Experts of a small language model.
Experts: 256 experts in each of 11 layers, 4 picks a token, a shared expert of 128 neurons.
Training: a variant of Adam for the experts, 8739 steps.
Below are experts of layer 9 (counted from 0) of a mixture-of-experts language model. Rows are named router (the router's row for the expert), down (a neuron's output weights, with its number) and show model dimensions 0-127. Each number is 500 + 25 x the weight over its row's rms, rounded and kept within 0 to 999. Numbers have three digits each.
After each expert's rows: a language model's description of what the expert responds to. This comes from a sample of Wikipedia text that the model never trained on.

# expert 52
router:539511492496498519473477505490533494535482553492474513470542516490544487523482498484498511507486480501479507525454548467509504481508472468496496499490492461465477535454514484480541529498537453479454536489498498535517484500485468472508504493488446517497498461492482488508522504468476527552515513498455467536533465522509495490479523508487524553515489536471491503511492540533479538524464
down0:464477456505477492494485506493503489480529469511476527480530470478478473516499499510463489459504459508502501512548473512499514525479520485521489445486481468521440487526527501469463544488529505493492481475503494487474504507505486482520483531468453469529504468487484463527483535478530516521454469522489499476455521467525486544528528465548504500487527465537481514536504514508538472488537
down1:486526534504500506494503536521507520521524535453488507450492535462479495532509514496464507530449494472472571478515508514498471528481534519526490510503532390473479491492529459480491487520511506487490497491512480520516445555506489499501487484510509515498503473518529515493497537503505477526506481507477474519491513498477493469469509502504522517508500484488508509536481563525505510455529
down2:480478490468453512492483527464480472508542504507512491534492524509443496522504494526484460498539503534516529507530471525501542474504506488475515514503494571503509474495523490529480485520462492508517500494510520456519487543483503465493544549513465476492496498499484518486507479516497541460508467498510514482521546483501474499518549542510533512494479476474488541515502497522508415490465
What it handles: South/East-European name middles. Mid-word pieces of Slavic and South Asian names, such as kov, č, cz, nik, kh, end in Surendra, Yenikend, Reutov.

# expert 43
router:549521511486487506524507510484508490538481544451459498510536476539513479503502472514496467524516473453487526506458545489499491498471485516517477511520511468512457506523520473486508468549522460472479512431511527525493523536492476476497492447515507513490479457496500507483508511526499518560520494487471496512518475516485482485457534546500485516490537540528515488512508526496516505529450
down0:485461488485467548483491494501520503527523509541464503470531544477511475497460517509496509494512458493540492493518511516501486535505503497490485507501469438468504513474463495472509453517525475491463524491484508491495551482466497504478530509460466496438481465526480527481448496471510499494543500484486464535521548547512475471510471477492524442527490473490499468502502489500535482501488
down1:512557504476441495490490508506496485464524542506511537506547508525510528535537511520517525522497474521513539509506498540497504478514504535506552492480490491543483515474509499514480471492457506491513468476517492485498485525518482475480514480530491487483518516500569483493546501521447511486472490485527530464562544522478453491472468486478486497472514515482520501539519514488558519508503
down2:493514532527478468485505522496501498550512501461519501487529494493458505487533497454506527472528578519469492509524454505515517492530508518512515490500476470516513445440505509500526495471520512464524517498492504459460505548490464516527453528512523518540524516500526458491505534512509477564470484480497501523494539482483508529440475515508534493494512475484497520522476497510504491491481
What it handles: Given names and name pieces. Given names like Robert, Paul, Daniel and middle pieces of mostly Italian or Slavic names, such as Lorenzo, Francesco, -kov.

# expert 24
router:501530507523455509497496523501484471519476522482455520530508485518531484531476465484459497530498501500504488509470497475491501519479464540558513520516505473506500507520528466491491490529491502488500491473520529472490500493502499502483507486522506514510499483501513489486557543502472488552509502526483550533488535533509447500468524515526443581454486541501528466483553486531534496516512
down0:497507488515487511531532525509492489560509500472528492491502505502517535546527479511528480464507514461460478467510512489515505511489518530498488526535481525486477466456493513482508494488459502514502485532484530529504507533514450526518490499493477527514567506492494500487580446533492464485506504497498501491501470480550478502519477444419496490480468492507509529496528528502528518507490
down1:489531505491457513499485518501552523531471517514432525489519479495525506488468456550490480514525500444466495473485474524530491518503540514488545496500486496529472488522494498490484460515494501431471510508509490507492525533497518497526471517564481484500488454495480469527522509514501508521501512494500544514484483482477500515484462501496558524450519522474517486500551508545481521507521
down2:526527454502498485524478487488517482525509497497488505507505560511560513501512543512534532473461492476502466551521537531503487458493524509484527506515498502507514481508478540496472506516523517531511549514505517530492504515522505478503508522512486465474482509525523583527467521531488502489485512551487510500501470483551518500530493500524535450525533501545525486495465522494518453524524
What it handles: Western first names. English and European given names and their final pieces in sports rosters, cast lists and tables, such as Michael, David, Steve, Alec.

# expert 44
router:502452481449466507489490484508478491499527487485485502466449540485528481496523482483523509461475499517496508475534526441484523513479456489536539560503514505481495500523533512520494506531494552507545489483485475494462545498466525506483500486476546468489520566494503497478487497499479537478488475523559477512487530511518510491482489448509525474506523511514513541506494477512515506462502
down0:466528489494537487490515448473490484509516502521534503484464470475493468483526461490490506499501469498499480503498526536488471444500515495529485474480496530498534455481522519468551491483523478495455522512464429547517464493504460503465495499485479502504463506509467546527501504517456541523542494537517513523503487482483516498498513519504522516507492467471556488508497460463488458513503
down1:486464499460503465471482490475495470546533468480512466522507469537503533483478502494476535449522490503562482551490491476485503532495468508487448510448500502492489494551458496517490475519521516532489512494517485489532529524460498477510472489459495481498498504502532522486484521499489472490505499477502488470519462469500497523508539444497486468498476484563520524525484525497484517533548
down2:479529480527531528500547453468492475552512515505515508517491528500542497511490465456489489532545513489555487555536481498544499505524517508516479462492470524466507518490490506498475504451496493523477486511537507506505488503503480471513531472486521500494475472501472488497517472467493471477489525480538483507523535459497477494520499504524462580512451529483551491520506487515509536499499
What it handles: Word-initial syllables. Opening two-letter pieces of words and names, often Italian or Greek, e.g. Gi-orgos, Se-rie, V-ul-can, pre-judiced.

# expert 33
router:510511496483513530535454525527475491477519499486523461485472511450522461484511489470522534472468458509534484523486511458511526495471459488533511528502521517461488500522526518528506511507497507539535482496476484471483496490448510520478502543479516485483523489493507507505524489504482513508506498468563449490540525544474456483505463486490519461519505526541516530519518453547484461492510
down0:534499507468502533480498511521480517494517488481464491513507532471526498507484472516564491499468500530476435528500520472502482465495501456492497543510480472529490497490525499522474507531490470520455523529458500514484519506553479488497473518501492502515513592510501468449515519506476458487479466500444459468459506499502509512493517486508470512496509483436504492515484536487490506497493
down1:477500481489471504521494532461458474464510509501534498536532522513511494495497501484522480521525482545440469465524476502489506469516533492492529482464507510497500497474515473524486476492494459520497469523513507520495511450489478530555512513554492547503511512491471543469498492465472485470523519483470534481505449502469500496511510522461453525477506475505535499437471494462528533492501
down2:535462466496502543536555492502516554514508481482488524482471491517490523504474518487513463512502515502487474548487490515519534513487506543538508500500481499477511505506452492508500517467489515464505473530539499457557485496462530502489505513523546511486499479500499470501477524533500532526497516508543467506554486494555505496485489476510493501478548503516583494509457530482487508492534
What it handles: Capitalized name openings. Capitalized two-letter openings of proper names, often Chinese, Spanish or other foreign ones, such as Gutierrez, Guthrie, Haiti, Living.

# expert 35
router:469538545476523511466503510512488513494468516512503525491510458528523524512528542517471491539454504534548490485488479470486475492468485537511498533501453502518539468531459533523540487487494512442518470477516491496516450492520520511515513486506499544527467489460476514500515523490498491443537514528483534509536515467467507495516515519515527489465523528482499494516546509455509494479501
down0:512451544487476461513492472498512488543450476504509444525495552515525513458481528492513491539506482507488526564501503504500536510524557507503515499502509524484480527456501519478504518487531504465498446474512465494488526503502487477521539502468485494536449476497471531463450521505511471497512497484498520511502492558498497502530483523492462510522490520503504446496469536484521486487503
down1:526470507472500544487511489511489495484484504528535506470478524477511489546505488499546540524481522483497476544505498496459509462464507489503453458507526474522477518502450493463516481454560510517529492494519507493532472535462482479516478526495512509489459479499513499480505491497483483515451473445486469466507460495497543515498467510516510468533487503559509530511484498479518514559486
down2:542489520504523497501494501522475486543492490469490522479514481483510511501522445510525494501470527475513508503469480525472498447465516503494505485541534520504478530527483502503560474466549490506562485493538480471501496504466511492563478536504473466503491502469450509452519487447480477506463470506514486495488464492528514514508496477500539489533495488555473518487475517522468532505489
What it handles: Table pipes and conjunctions. Table cell separators before row numbers, and subordinating conjunctions opening clauses, such as when, while, because, although.

# expert 50
router:443502503512530500526511502503463476476477487544478490514486485521474499491520533524506476530508510562491499475476472497485487496499525542501475510517478489523517489456446483462475528472501499553545494484471471495478519500499488445508489473502491521510536478541514469476480474449456495507515486491526508470579487468504522512469519491505492508498494499520521520429502496497504477462514
down3:539498553503508484518498532482490482484499486451480507516513481544466526549499496541505516527494448458476490522468513506494451496489508495514502503506489510514524511483487474486480490516543476513456469459541537486473470559515505534473504455487497447531480529443487497500461497513528459479476498461502519477501494524565471514510491525474485505513514492460494500505483500479526493507493
down4:483477509506468470536463495545486482537517537451436478498454536496498491481521524474497512474523516505508491544504491486493518507491547499459499477508454536522445512483467501523518520504481519459499477515457473483532536512497478495525483474479560490519497494538520479490481509546483528508542511485462530501523451497533512500495499498487478513524459502527501516460495524502490526517482
down5:491504441540476512478498494487446514468536487482434498489530478498497510519491501468452533508474472480505469468486515497488530489463488517530499508482458522489524488431486484528554514497511539430534462517483502530521513502539487475499501508485509543494488461494520477545480529486518529490454507504491500492531513519528514481494494480497532495522498498544474479509497485501514540501487
What it handles: Line-start list markers. Hyphens, line breaks and pipes beginning infobox, list or table rows, e.g. "- Language:", "- Height:".

# expert 61
router:441510451506540508527520491520482473502508488518475504468466498489465491444542531518473488506518516531494495475508511522493491486518539494484488515537452474488525484497435468479481504460512498500503469490451452494523513522483519486538511463521523497511537482534515506517498505477500533541476483492506515497531515456534525474474496460457486508475489495503557554482482527485501493481487
down3:503537479518515479489522497529507522509486533494434496471466524491468493484526471513490516529498496486513537514497549539512530556510549455521485492501458537478449488484456502511490525490486524497531540511521522511501496474467516496494450523546415501519485498527510522521467497491503501490501500513519492482545493530520473536515530468484512492487521504477524495483494507470486497531544
down4:505480501514483496462530521481473510483474533503517494469497546502478539508511522501548499542522522452517504509502498500476516495516481512481464520533464524495517491525476520571504497501489543463541508502468473499554475525495481535510525534508485453498541515500506533499487525484494477488511534460521522502537505527504515506503525469503462475496480516558483504486477531484463453542452
down5:467500466523483518503525486528499499520486500520535526486487549505540494492467483505434511504498478524493473522485446495521512479513498518504539505511466493474478480493475479490517534516530455457506494500492485521492481462505487482555509474538593457505535477492501536447477488528492477520524500491514498464485491495465486529515457496509517505530499491480490486519506556460527487516481
What it handles: Infobox line starts. Line breaks and hyphen bullets opening infobox fields such as Coordinates, Elevation, Type, plus dashes in table separator rows.

# expert 59
router:469485537496515494526530500533457493493490539468508511511473539486528461468514488487482518498491538476509517519493469514521511480509486577522511475480507457519485473475535462492469443538472519506516503506487493493500532523455493487525503475557526510481530511487522477492448497509493504511510495526542539547540484525519504456498514490498448509468489487500504524460520459494485495488470
down0:504504484519534510491499446489476508505553475495500516473537534499551521446495501504485442518480474530476465537485480474467507495507509489521521524493494573457503488530464500474501490530521470496495541490530503477472505485508482512493478526534502452533462524514491514498464449474518551494520498468474491533506467517480494520519481476503512537503519523515513514493447520518473478489499
down1:522534508480464467495508482501463542498494475513468502486487493569493522524483505525543456500526433519482502485488500521507473504481527481536462496491490566522490496505505493473519506481496478496492480502496544488442492472463524524495483484457517530515506502469521474504473451504525488522472506462510490502509470492488490510492494469502478510487493524537449501492512470563538505465553
down2:490554485500548527535477527469500451488469512486483500487517517507510485497440492504503491492535549543461529519517441525510495487514533505513493485497509476511465467493488507528516541486529513454504466481492549504514447495508509510472467480528457506515520460481518466484502513541481502475482531522517509494519486452492480546510479526452507492477501499483530515513511520474488509538460
What it handles: Final vowel pieces. Single vowel letters ending or inside foreign names and words, such as Ind-o, Kwazulu-Nata-l, samb-a, Manifest-o.

# expert 62
router:519452508539513487526505487490503504501494487492542541467520521535495445501504516503515557504446448514481491484513534528453486533500498483484528521488506483479482440493524496469550531530472472506478474479521499475499509506496539470497513498505541513459517527526501480505486496510442514512469520482516509471491475547519524495510519459476544499548518513506485519518511491499511447484476
down0:488514510494484460480457513492538487479497515535522508509501513547515505505475522503526537458539502490521523438509508468510477458491503491512451498553515522518483521506506517513511522488529473519490500491551486538458537527469490470508508486475480466533527443476531479496507517557498459482480460478500489467478496480493492469510486527512529475481542510516484530544529489533499523487470
down1:492550500513550486494516462566482529524472511486528448534497550519511537518503466509504475504495487502487487499507520526495462462504488490501475527531485531528535472467486518551515473492521495490521491524526522482523499492528485526578477533494467516496474486492514500508513512477540491487507491519521525474510485536519503446467478499489453545458499505494528461477514499524472488489509
down2:520519461479456521517495488510514481477487504492499516526497544508458540476500509549515493520498504511505535479510528485466467529507519458546481542512476503499493510515467527488510541455466513500505486536559537494463490492475555485523518488513474491458507536507520527498503461502481539483494516486494505525510503497487501479539506533486505456549535446501496483479487477505567485511465
What it handles: Opening pieces of rare words. First fragments of longer Latinate words, e.g. ve-getation, ve-locity, vac-cines, port, den-drite.

# expert 32
router:497553515511463547510512519493508527514494518478429529504533451510530466506491457469482437470479500499474527497514487490497520499510512524523494509484509465500477526509487511500505453484459505453546529484520480500477502507518454459491480474538499482536508478486534489466547549492494504509528479514476465502548516513478479502501463474532514544490484509515473479492515500529516525519511
down0:539566480529526513527512465491544502458507509471472514529528510509510486522513466483470455475518479520468542477499502489488486490488536488525471509536489518542500504499485499508481464491523544506537520428532482486492473527490479526504510501544501498490495540508528480502478485478533477522479498518575475491484535501523453515534508481485480496474474516472502497549528476484505514507513
down1:511493535498522519539506504516516455495485483466524512530539522510498524473475481502495512503476478462514480446495488471438558513520476507512466486486476465502520509491509495531479529470466463512496531498505499515554485539526473496495487471505487520448510510517476488502485461489503523496503489492440474520552492464464532497471513510468533487523493510518476456513488484518520561475466
down2:483473488498487514503540543517537507515578541512489487545485528482510501487485482480508489511516466514458507469516513513468538503505449501476466519522477504489507539509486492537509508505500492531509507498460492528498494459497485426497542512537461534504449506477486481471475482502507497535517523487491466487487480440495539450507501495511470546545504463509518495499486476501483475507515
What it handles: Surname endings. Final pieces of people's surnames and common English surnames, e.g. McDow-ell, Bradsha-w, Jones, Smith, Robinson.

# expert 31
router:493582500536514522500468508457474532482498510494525482508524447520494512522537521473494516496476518521537538462500490505509556509550471518508517521475496483532516511483498464475497518505496474497510469506507552505467482453482476511517551472466495507519523472543499458496454494528500506461535477508484499483539519482522490503507491540515487506471521504475460482514493526464510474475469
down0:527461451463500518487532464461496475535525475503504519544507542507547531472483468499545522447502518505489527481506488525526507490494524475477477494518472581453499493480491562485486481474500503512493514513497459494498490523488474465559498489500510500510476513509528521512489440499496516468535484517457532482486471481485478488495480513474506479540520476498503497500486502474488508485456
down1:477453477452484547504498474482504476510522564496476489536512462470485496505478465520522514499458467469470484550544497557489526506446503493516504503522504538519535472494492513506508500452502534488473574530480501477513476507522505503500501506534483516494495517481546541533491470498530463487478510494511476481475485464497506477515494508476525506527502490508511513482495487469534518554502
down2:483458499467477481484480493506479510466479459450475518563485528503530493488531505464492499454481539513477535460516503523526483496488536511536489546509480522514487516522493517485510506513505500490485549502484442515479552485510482473504503550510547512456523499499506503483510489546495499518529493492453508456513459499475496487495470500496504535540513464555505531467524500520520497506468
What it handles: Coordinating conjunctions. Conjunctions joining list items or clauses, mostly and, also or, but, while, especially, as in largest and oldest.